From a checkpoint of a small mixture-of-experts model trained on Wikipedia.
Training: a variant of Adam for the experts, 191M tokens, 2920 steps.
Below are experts of layer 4 (counted from 0) of a mixture-of-experts language model. Rows are named router (the router's row for the expert), down (a neuron's output weights, with its number) and show model dimensions 0-95. Each number is 128 + 24 x the weight over its row's rms, rounded and kept within 0 to 255. Numbers have three digits each.
Before each expert's rows: "comes before" lists some tokens at least twice as common just after its tokens as in all text. This comes from a sample of Wikipedia text that the model never trained on. Tokens count by the router's weight.

# expert 14
comes before: " |", " of", "s", ".", ",", " in"
router:121136142176088147086136128108140153147172145157113118085104110122153153099134144107167149149097146103144111124071134099172124091121166116098121122160130115120127122112112143088080126130090129140113099098153103128096156132134126142111147134151126149135085168151087160156127141111099134114
down0:117094097127187127134133127120139106104112112153123123148079074091087114131122123066110164131128127123129125124118146169098112147114097082147101138111079101100114144127132125139083130130127142153137059143149110108140184129145095141160109161125137137150130129131131132167109136130114108137
down1:195147129123141165111110107140120126118111153119125111168085092115151102156180119153147145127104143137114139146131133145146138110127144074118124135137138080111135116170082153124171121141142146141134134128129104156142145088148102086112087111155154133139119128135105088070101096101132121153
down2:162140162116121127104137112123153115137130126133149112125107140164134121144162115106110131114108166128112108102110147114107138136106160184159168128089147162137098148094137097151122132116178132120083084094132113097094105153198128114143153158126168165093093138083129125145145125138124118119
down3:175120148137118112155110117104108125142099076095126155105123107152130151088110128129163124123137072092121164127122121118168122130112098127140165090150141162120163097136132137124162155102093110124141106125096168179141140139120147116120125079138111161133078116135100136104097144101139148091
down4:127113155164160101122157090125073122116164173122136131166128115127133152158120123095125128161141153152126109104112114118144149131174127103157114130130127118134126119143151161117125131093117088177109145121101085192075126147118092149133109104127154173086139137128117106101153112099142153138
down5:129092123121155105109150094127094129122139138136154169128137162094119135151145133100100132145127129176145079095162164143107170149114133132142156101135088126136103141098162131145141133082147099150140126139141132177113098199172149119136094082136130127127176137149157120132124127144142139145
down6:161095117150152118171110134097125084156094153104124097134102079110121123121127113115151132180119120127146099103142095154139154088107151112105148137131146130137136105132134147083171133105172162126163147140090139088118129128113131118125111118163154149116129146170100167189119143135141092126
down7:169081161134120118123157164128145135136150175106123122126126122122142126136136192196148130125118119102141124141149130127124125141116147146108136161142112086090133148124130129065173133121113131124122175137123052151138142151153160131153151134163098149158093147134131176130127110136137136127
down8:192094129113156096124139161138115144117132140134132156121135144122134116158130096125119118111161128125105103176177150134092137152119137134137127169150179111129099129114164125113089089091148118128079121151126151087130110150156087120145133068152127163128171117136152141143121141109113142089
down9:127114166157154131119127099078112148142100124122131109134109105109150131121134170155138120162133175114111152175111109148162133136086147151076161114144098117076113106112130123159117109134079113142107162124145133109143164090162104127128155127138117102098126182153096130142093140149128129096
down10:122137119161158165123134133129120149115175136172110113136108120133111163111125176186148093179183120131165143163134109131142149174161124068139117124132124111089143104128109115130103102169133141136105140156163107145128161151153118109181125122118126144138137151132140133150144123110172148133
down11:091129125123157110145144095118118113132121113115156143114192126115120129109113137094107138121137104166132107107109157111100156144173123109150111084117126179135139109072169127157136113111152079133110137118109142181110115140130123159142184134116090095136138146146126156187132096128107127123
down12:107116133125162148139152133131129164120137144127139125133108151187130096136179095140162135153088116150144093106155174120104138145105134131103124140106139122128195100089129150107161155117120096150106099143136110134114083125134148124177131100136142117155128152139174133103126098151086091160
down13:125104150158096124100153098133152118135112129173131075104137128131127140130120152103094139147170127086136127107130142134057160130114139154143160157090106104131122135172160150141074165139139084141104116112149151129097105124122122149150145161110124118094175148128110104123156114162120105105
down14:151131160122119120067107138110126123145140070148125101107148125166103147140120122101133123113133126115114096098127114107118122139181123145136126153110154158113102124145185119162116133158131146094135103139109112159174073141163137100131100121141155139116130147107121057088136169115141159139
down15:139130105147115127149128136159112098117105129093110119104133140163076110131145088066143093122116121155094119139105120148182119157167137078129118141103128172129093115118114114130111148159106128156121149119096157088142128161125101113119139128103202118157159117096121143112107165129135119127
down16:128147174127138080115117102145120091140149116139122150132153144151091141143185119114119105111097186143112135116110092137132162128095135105171143112110120131147125128096144107137084135121185155125124143105150123097124097111129147141112152139148191108131174116083137124129155167107143100102
down17:128148096114097144123098177150168117137103093124102123070154115108121116141141125172123095142111105101155119149123123129158114114101095120156131087116180121112159119119136128158134117193149109089152127151100182092155148114114122112125123142117092146143086149119104123137109170121116118124
down18:111145141088125124109134139123129118111119155132129118142109150137147108153151134107124137107102139089143090086144155141115172109078158152157132156123144164153147142109109126159094108108191133107096114110092115146078090137168099127125133159142190148141135118078147148112133093125139142104
down19:143116103100101141091098170140163134148125089153141149109139148135154096124162107143125152150112142102139130148110161112127138155074139137135114127129184157146131110114108134112115095145118152059127104138131148080109147091161159107122152158107096114162090159092126132147105145115108135098
down20:141120127118099134140122117130179077153173115129126139130137091087127122105110136139092123111121138141109178099178119130101127100147116090127141106144125138111110129213137121159137132090124126136127177166128148117134100119124138134124120102165117096103158099135118149115104136105178091163
down21:168095128129143174132114122115111130126124161136089139105146096109161103131096142161102181161150081161110110145140102114134145103105133128127119139145138125132102098158076149144152105149072138150157120121091097120165164115108092134129130142140102137098122163185116158116139121128125161134
down22:107137162130101111079161170131125130180120161123111119158129139105154139116135151163126146126120122082147129146121091123102129146136160099127134122138113132114135125101115150131180145100115142155058155120138133114144146149161089132159150118135157122119138189152122057105130094147137114139
down23:099135102101113119135099137124115122088126102120139131124129122129129102100114073108103110069131108100105136089142152113102104137158113147107105079100164167126127149127088108177127144129146105147152111077101170168085132111130149176096138124100147130166160111122131129122134149138152118129
down24:150160107101128155145148152128148138089107101135144146107164114154094104158116083160147119117166126125119103134141122108112113126144113170127104112107137111122115152114120120120113125143126098090123132169125045086140138149117152176185106155073149149149088116142117142159141146115118128130
down25:132179127091117115145148104101139106099122168114109144156149127128107114118187094131142164121096128111121088109111114103188157135139126111182147074111129105128123142130157122135106113162153132111113132100146164139120122088091140141126117171093135116158164115130129109129129148077131131088
down26:130164120119139146093182140119155134150151132119113135135083128127090136132148104115133104141157114133130108107140111086146093170117085097125126147126157132112119140158153112126133140131141113090120122128149166169118089160111190170163101110113121141133126139139138096102180093080143146170
down27:138114093150088141135125159160132128159120121142095071088122127124130161111129147165135161144127137126123157168122082123105138143130146103098173172153140110149144140118110121100111142125091168120130080152153096064145167100134128125097117094130137134116108132132110137094122172131139088125
down28:164134138126153094142125171125131134100142170144095147162126138087134108152163088118119107099134138115155117122155136112136119112166075177120202125135126102101165114098160127120116086131111129116145148136173137135143094113097126133139115089123130107128097152070107108153104118121115123135
down29:103123067137086118149112109143120148121156117153135101115134155140132163136093124134159136136141127175123119149107110103158121093141130112103075094082117088127117152126091124144143107139156136111114154137113138156103112092097200083099151107093123077122129145138114118154130117124152121143
down30:106124131135123141125131092079112131106059122127165120121135127147130181096169097080148157131152126159180105090127147128136135141127119130147139142169138116084124097116117145134108158103130093173121140137141121134139106119092134156096165099154130089123165110149100133127115126134124158177
down31:088160135115139090158116148102161123140138100149144123087153137143111137159176090112123096131130125091143119140147132144143095157142109106225149103096162144122114120145149124156108152146159109087124129150104148150125144127111148128132131134090144112130167161087129118124130121164159107112
down32:108154131102114128109099091166122151138153139142142119116129134118134134188138135062132062113125129159132098116135107100120078157107136103141083100113124128129129159164131100149146118148140150118143143178119162181092117117106115107156145125092127098112125123144151135135152151085159135116
down33:163140129140115157124133147139173130121104097142152129100127106103144125134113124159146150119098129146169123156138133138139163159124068139172165175137086121120151116152137139117147123114167132124151114134147122084172159063115100115125118111173089171151130130139126119098100124095104143159
down34:137152153118117144104087076086128130112175094137182186169116110140114122125153124106105130107128097116132164124114145111077136122128123136135101104138149101149122094103150083160142127152117144102105096132122125142157121151113106119168095111114149154106116151113124082160124169128154128098
down35:144152135108110132104083109152175121161133140135125126125152139138136071126112107149081156145146116120114101152178157125101083123083122160133130143109151157148125078104128102156145154132129128088127142154095161086075088130121107130137124114124100113149137144137158179149153134137126116110
down36:102120138121107139144161177119145128177112141103157146108119127128134130123127133139161147105090143144138133153157172129161173085139132151139131137157134152129105086129121111111114109094126140167082165135122111096157167121146148120119093137138094132142089153138080155111075095114119138177
down37:139134127120130127165156111114155147127107128095116183166148181118113117147126165068119162086138113162135148099146135123116134132150093124107141105107130074127093149131131116126158176114115124125110100127133163174146153149160162153169093123132144150160143150160135140117137115109141156166
down38:114143126128123159157183119154140136103133116121163137106127117137139112146159075092145136120121180093079102127129155156107126142106110139128055149090137166093117130141167107161122141168138113104131127120111145133151081128097154117138140103091122148155138151161121097143136144149088126115
down39:150138111147162104137131141112128144125120110161159120172175154112110094137114144120115098130141153094163134151084138115158123115153142157127136124158133137114144119141147164147098107132176119096134122160103128107101112115142116120170149122123154110100144087063110115123176165140123201130
down40:108138146106142139121165065130172116152120135136168148143156142132128100160118122098096145115150135126153163114104154095157136141119144107128122098079143151136103130126141146163115139167146095078128100127083153144093120134131101140140108151124141112152138092118178130155127119123137092060
down41:148116159164109134129146145129108129184195115140093136096129128115102150139121147142164107126111145122103132120081104147129123121150160157119143182141127130119146143141130153074111115121160150136099150149139122088177105114118126087113142094152122096059129084142126089131125140134115125123
down42:099150175127166144110125119138123129136147094107134147146124166116088087144101115137088097096108091140100097158155148095096134114139063163136126140109169118145133095141128114154151160180117127084106133139153125100124142121160149121104124118110114103137126116153104078133150133106158110110
down43:167133172137124107155083124137130126181152126177129139125088130112102128127114155142122141149125100131125161112128154122150122056136125108138124116160122115174146154131175148157125113119111115148119127100155155135110109108103142090123147126136102083105183107106152133096144102108144174164
down44:148109130120140134106097081086110097146147125116156131128105137115121143151151110131168114090136113124106099101160137147115096159166140126158129125187160133134125126146136109120143155097166127135158142164202086095128080144130138136122125113150154154159120131159139148164099140088117101122
down45:139110137133163110123116118146142103144096118149111141125143131174111096166125113079121151080137108108128138134134113098151097167136148095128106159128080130111128148118138155147089101136126139104158114111129166158103140131134088115137157163105155101140153158111145104073132073129141192133
down46:131114108166106112168099127128132116135115098105148090151100130115117152128099119164146133131110168160131119131096131174098109116087182155102118150177094141148135136093139144104154127153130144101143170108138122118156096100117163109089128118081111131146133114159092159120105167137108120094
down47:085160109101140152122144099162069118122166110139138132122122126119131132109117141160115054124141135122170109127143115147058130093155105134099086116143120130077150155153144127104109160153109127085118146137148141155082105147121141127155105121099113128130115114170151105138154131115144136124
down48:143140113102124164086159115125077116155197124139110138085174091102148147106099133136122146140134115141141179085116128130121164151122135141101153141146147149151130148141139146113142094139126127113128200128129114109118089148119173106090075100131118107128113105118122133108094126115134132115
down49:104122104137154142119055097155139095148131057127138096104106090121128126141135137109103119128139106139112113156107120128127127100157119126198135096153124160117115109151132069133141147171147097112127103124110162138145072098128148137116139161098137120111136109133155140124097148143107156126
down50:141132119097148161150132128135133140067130122135130106126153093141092154143121082096146117113217122128141116157153097117137113115140082134122143152126128113084108113169165135156116093118114116080114142146121116142120142076098154121148150101126176114146140121104132146163159124133129145150
down51:163122094111129151143067132156109113097123084131083122130086112130151130097116152152136177165099119137191114128141173125100115103139107116053138144129099090107140123103118111101182141133132134131132137149134136133125121106109136124103098110110153150133139139139154128110115115141166112161
down52:116096132134144136117156100160103090115169103129133115117125100173125147145152116157126146133121104108144112151097158133146060086168159141099135137102111155105119121130118125109087123162094098163145165124118124102145143149109137083151117136126138118104122154141090165139101192146100142116
down53:152119139140137151132090098103134141067142128097151171105123144121153102120137106143156149087145122114104120154105134102183134117121162103129097181117115171101129151154143139108126133087156121116164138145113135099141124144125129074173136110148148147168141145109167153148138138099115150169
down54:110135101146146121131153125142106135128153155114098122149166102166081116152135127150116089139113148122147166158127126146148153085134112113119143126120085119110201122155120122106106137158142112114156149156156132118089157115128127071148135105164197113085103125131105105123102107113147131153
down55:121087120130133120170126110149127116090117129127148140120182129148125117177059103186118113138100094161147110151118143151066123120131141059137099111124107148137147097130135115123155142099115129131123126162117112120106141101165103095129095152130127090114149120129149119138125126129106096169
down56:136153119142173080117170103145130142138116135143112113162130166120118156141126163125096103122130166131175123136159106142171141172076164112134144152124110154113095129154151143113135093069133163134104117101138132103108133110115135124158143134143151103153159096140162167112107134108164159118
down57:163142167120129134125105083084123133154120117118140133160088158178128124115096151162088102114090127084084116165156107116085123112157126096124170110097124107151121093161116103136126155166149140151146139112135170111142112112135116134109076155124136149087119119113128126120152136147150117102
down58:174123105130131112153128152127105141171134123141124126132151092137133114142147178149139132126101127118096124119130128147135112157209150098156163105171106151134142107109152109130144111110121157150109169103078115104076123114129108141156131135151092095102164125137153080108162122122144164119
down59:178106134181139146138116126118133114130104108121110155122109072146132153108150121139139156139087110153166165131123155159161121102155128130098154144171131112090146116109146152062160118114101118117118135158142144100134105110117102133135123123140160161136069154111107148120106146102133140181
down60:149119104127159131148136163106098126135121140096131143129101127124137143096110118138111138068112144125132138134100119130089139083166116145086134149162139135107151111121053126081166128069106106132077158130111138143172112140148128098122171084137148125128114140147106158146117143110097109121
down61:119126121133108166131115131119145153122135121124081120133123161124149166137113123140120160161142092158139140158163151133152114058151123143076105142131123158133118145144101090110103114137082117155095136155121097100189119117113155141114108130143105133099131119181125117121165175114093117169
down62:108124146161127132103149112158119138171141094089138121088142105139138146129118171141133124098144138123170128103111131128134123140151093153096136145110105124097159116165150132104151129159072107135128116166137153117151110122063134135121104141120106189096087130130145131087090117116134160178
down63:118127121104163146124133105121135116106103149150144146180155105134110085167140057134115140129108111105086139116143142131095118121141136110134074104116143135194142095128133105137138087142117139120167109153132198134118120070138146140132145121131135085147134116167150118122130142115092122145
down64:157123154130093099110174129124108155188144145130109116108096128129154160142140168174147137150153102108139152143126094124162114151137166173127128133129116111093133107150110138147162120158127113120087154133145104142160127123133158105127101111147103088098109097173097108094176103114157130139
down65:097143116165144126116103118094132108144162114121150107111081086109103153148102127133149149087126095150117170170121138133150179102099142111106116116155120154106149121141119134115137159108118068120172140139149113139145137126123141141156079112148155145167115105156143148116095132099166176147
down66:061159143084111145095131077198118131118127135138160123166163113130118147176118128139121102092094132159156143116178132111090141115142093124113120111117131114143192123128090117147125107111124111110123148137117126114132144170153133112149115108097109118120133129150128081123131168111142117121
down67:103103093148084127117135111118125148112171131102119130165107145103150108140159175055123120124119185142131133146161095128108107118156089119113153146135067148136117116115115124146130081135101150136158144121088135118152134166102123174108124144142145111121136116159155108119121122129166093145
down68:119136170113146128109135089133118131101136172130114126158067109134163104170157118135151160153120119097144146147185110151170132119101134128135143115103126100085115113121104099130144099145123153117107128179110130109191119189159141125141100123143133168118145150128118118128095095113114126146
down69:131127094103120168138129110133132148093125119104104144154144129160144147150093117114152126153083132183159123131127168176137148101133156100119099151072125168146132108142122126096165108155111106157138096136110144139120141112131119149113160163123158162156132132124157121162090078128120098080
down70:110103149149140152130128105103088117169102150144152145135132087110124105102102153175119146139123117093114160113101092162130131111097072101178116127145093095117146076133097114112145140139104137154129103157115146108168133140075095137105115132119127127125082149124090132118096128151105132105
down71:131110117154153126117129113080091132125112138120088128100145124145141111143108127155147109127095094104117158142127137119169144131156085149108177137125130179099162136119116159109161160118126108110145143060085093103149155113137117168116173142159122115107094126122135129151164171114100128107
down72:108127126065162137101112129124105109103130142091156134137134189149114093106153119125136137120111161109105173089144103113071130124152133115149130154143117108176121088115120085138154117092132148122139130102106149150095146146172090153098130086131164119139140139159159121148133116155138116116
down73:087155113111113134116104150134140138141140087122126134117112158162144158107122155117140084129164138123184125127133131098085161140117150139114099157126117116159129147120119144132118157153131119127066130124126175155100074177126123144106141125124120117141144142086175145098137097175188128132
down74:127143113146110169117129159129176082114145124089166143110116124134135103105124157136154145100138088129136122122121136113172079104168141100132140148127112133114121128176124126117172123125081098104140098122117133125119115136117087132128093118105084114121193107155168117117128170137093169099
down75:106143132144106108130110145117152118153161103133134139112092094143163128123167135120107107100152137125152124102125109117140114134115108103184143092143102098091100152129100142183130083099118113119198135139103136153113123158130083150127114107108106115191128135141149098122096147107163163128
down76:157140131133115147113123149141130118112149153124115102115120146113154131114129146176102140080100124106136105103148151118090109144189121138144149127120173063128124126135184126121120130162108104155087133142125077136177118157150149128117108096144117122152082157077089155134106140128108120120
down77:169140126109125106106123145149123107167142123104168127124133109126152126128151129164113132112113116062124094116160138148158117111129107106165218160119159112119147130148127149076151145098163109090124159102086117119153122146119145162109125112156110127118102154120136120102105127155131086136
down78:137119123119177107129167098124158128116160104103117154128162145161117144108124150097103132111129110106124126093120189106155129110172102098140115086137097138140110140091156112157151168179139130123128187115126130182178098146095120129119140149140137113129119104146129128169121123164108142127
down79:109130151119138100141125136096114110118098137117118141082125096128133153144117146155132121148166109115085145105143075135180104169145142128165131116091169178113140076143161096146127134145106136140106125128138101135105165154120124082204138116127133116108116149119107148161121139157146138107
down80:174142141102177148076106131120126147107144132099155185128143183146088132137104085113164094148120181145119153145136141117154116107140111133145117141089155157137129146117150126130130135150134149109151144097118150150150133145103109115090104114127174140128099138089135133131133145081116111080
down81:121121124132152138160162114127119101159152162120164136106169121139069125164123095139152135147124133146147148128143168146145121137126136125195123129127154141127114160117169124115111147105144090127117145142118138118138136157140087113125136135145186100139131165107115173168109126147138116041
down82:123108134092123164107087140120129130078129136202091151117118122130130125131122142102133145127136097174151120134117129115097113138147147102143085156135131107129098125178160122167092081133109124190099095142115125136127156112136093148128128149108160103136150129124152133130147099100178138094
down83:145130163136126117141141125113089123171140149116140112093124101109098149123101122094177145099142135116124148119111084155171146130145109158138160046135095134141141124115135147091149086102129154165108158133106158115134149132133122105089145116149118087118116129176111141091152102107098148141
down84:084136118113165124101129119134135167138123145128115163100126113136133122155159137092115097104142119103135106152154141085110134136159029117152156158123192136126117119163110126125096108129174154163161127153093123140117142117116147100151127154147175136121130129151136097153140123135149140131
down85:109128111115141142143142157153118159130158128174139133125163142088175144122130128184177136127101141124129125156127131119134125134110094122161137121121159100128123164120104145127122094187158133107112167102158132124137112082129177135076111131119213131117138098148129132113113113105129127100
down86:149093167118125129112156175130148130133133140109136112174119133117141163143148145171109124099126128108159133163167133141129142090105115130146143123148189133164112134136132101094099139159161130170146134134167116136197088144132133157121085099111112138122164114132121120117113108136089165169
down87:126132114174122127154115086123140147136121124147138156168106141122142157165145128109131147134139148165112135131141103134187143111099156143125114122131139151117124160097116121104069122133090159129104174113139083123110096092096124096144114146130153118138154087116114173165102125171092167163
down88:136099109121154148110097111106111095109162097118135156146121140152123143148128099160135111169113134157111145148105146139134135101104105095129170114183135162129141140148148170136135110151102126111124108113156077163124113076171138092120121086158131115109103119139131089111085180129164127123
down89:106147083118141099137136124156159125111139129134088121135168139101113153143106177168116102162140133114150150147113079107173087161130114117118107145106082106149116128155146134133141092189146118122134146116091117127141150122111151122103178101138186134094131112112116105152165143141149137115
down90:145124171118135147117168137068122130136091083114100141150130139145122095121090103116123154141154126154158134106148114154122104131130164158134138112128139116131101132167129133104145130103126173151095066142150134106172123100124158102183126135134136089128124129130084170131126091103174137148
down91:147099158134141161095118096167154122142090122077171197097120096109130101127112128131114109153097151120104140117157151115121149168095118154135110168133133168086093140132125113148121114116100100133107155123144161105136134131157080123145107168142074112150148112122129110126146144123113108131
down92:148124123148147104116126068122077112103125137106099135121092085140129121134153123151146133148126114158166123137151119122080154104108146112117161127139149155103156146106135168117182107115113134120143104143098112095161117101135100154123125091201128134135105134105105122129110161152167178116
down93:059153147134136120108125142147162130152116120111161117127144135162113147157169112138130114122156158149123120134121139149168152142102094110152103065087138147115118123107092093164110147114156092105088105102135128148100112143095103119150119154122160132175083125107126168132144134138117102097
down94:111131176098141096114155148121107146117131143148122141107116149116110130138102145082137145117153093128145120118151147119091116110137140114128155116110137113168123118128162149138095059112141114143085066160195105143131133163166134141158114143145117149093118128118130175131096091095146140101
down95:134139126123146123167156108118122127119101155126113156147093091099132115112177121071139150124142121102177104142114113150124159106128116124098145153151141117079151136082123131138136167119108126110103078152175184067135120124110129135127114101164136181145130121142141122107102127121151123161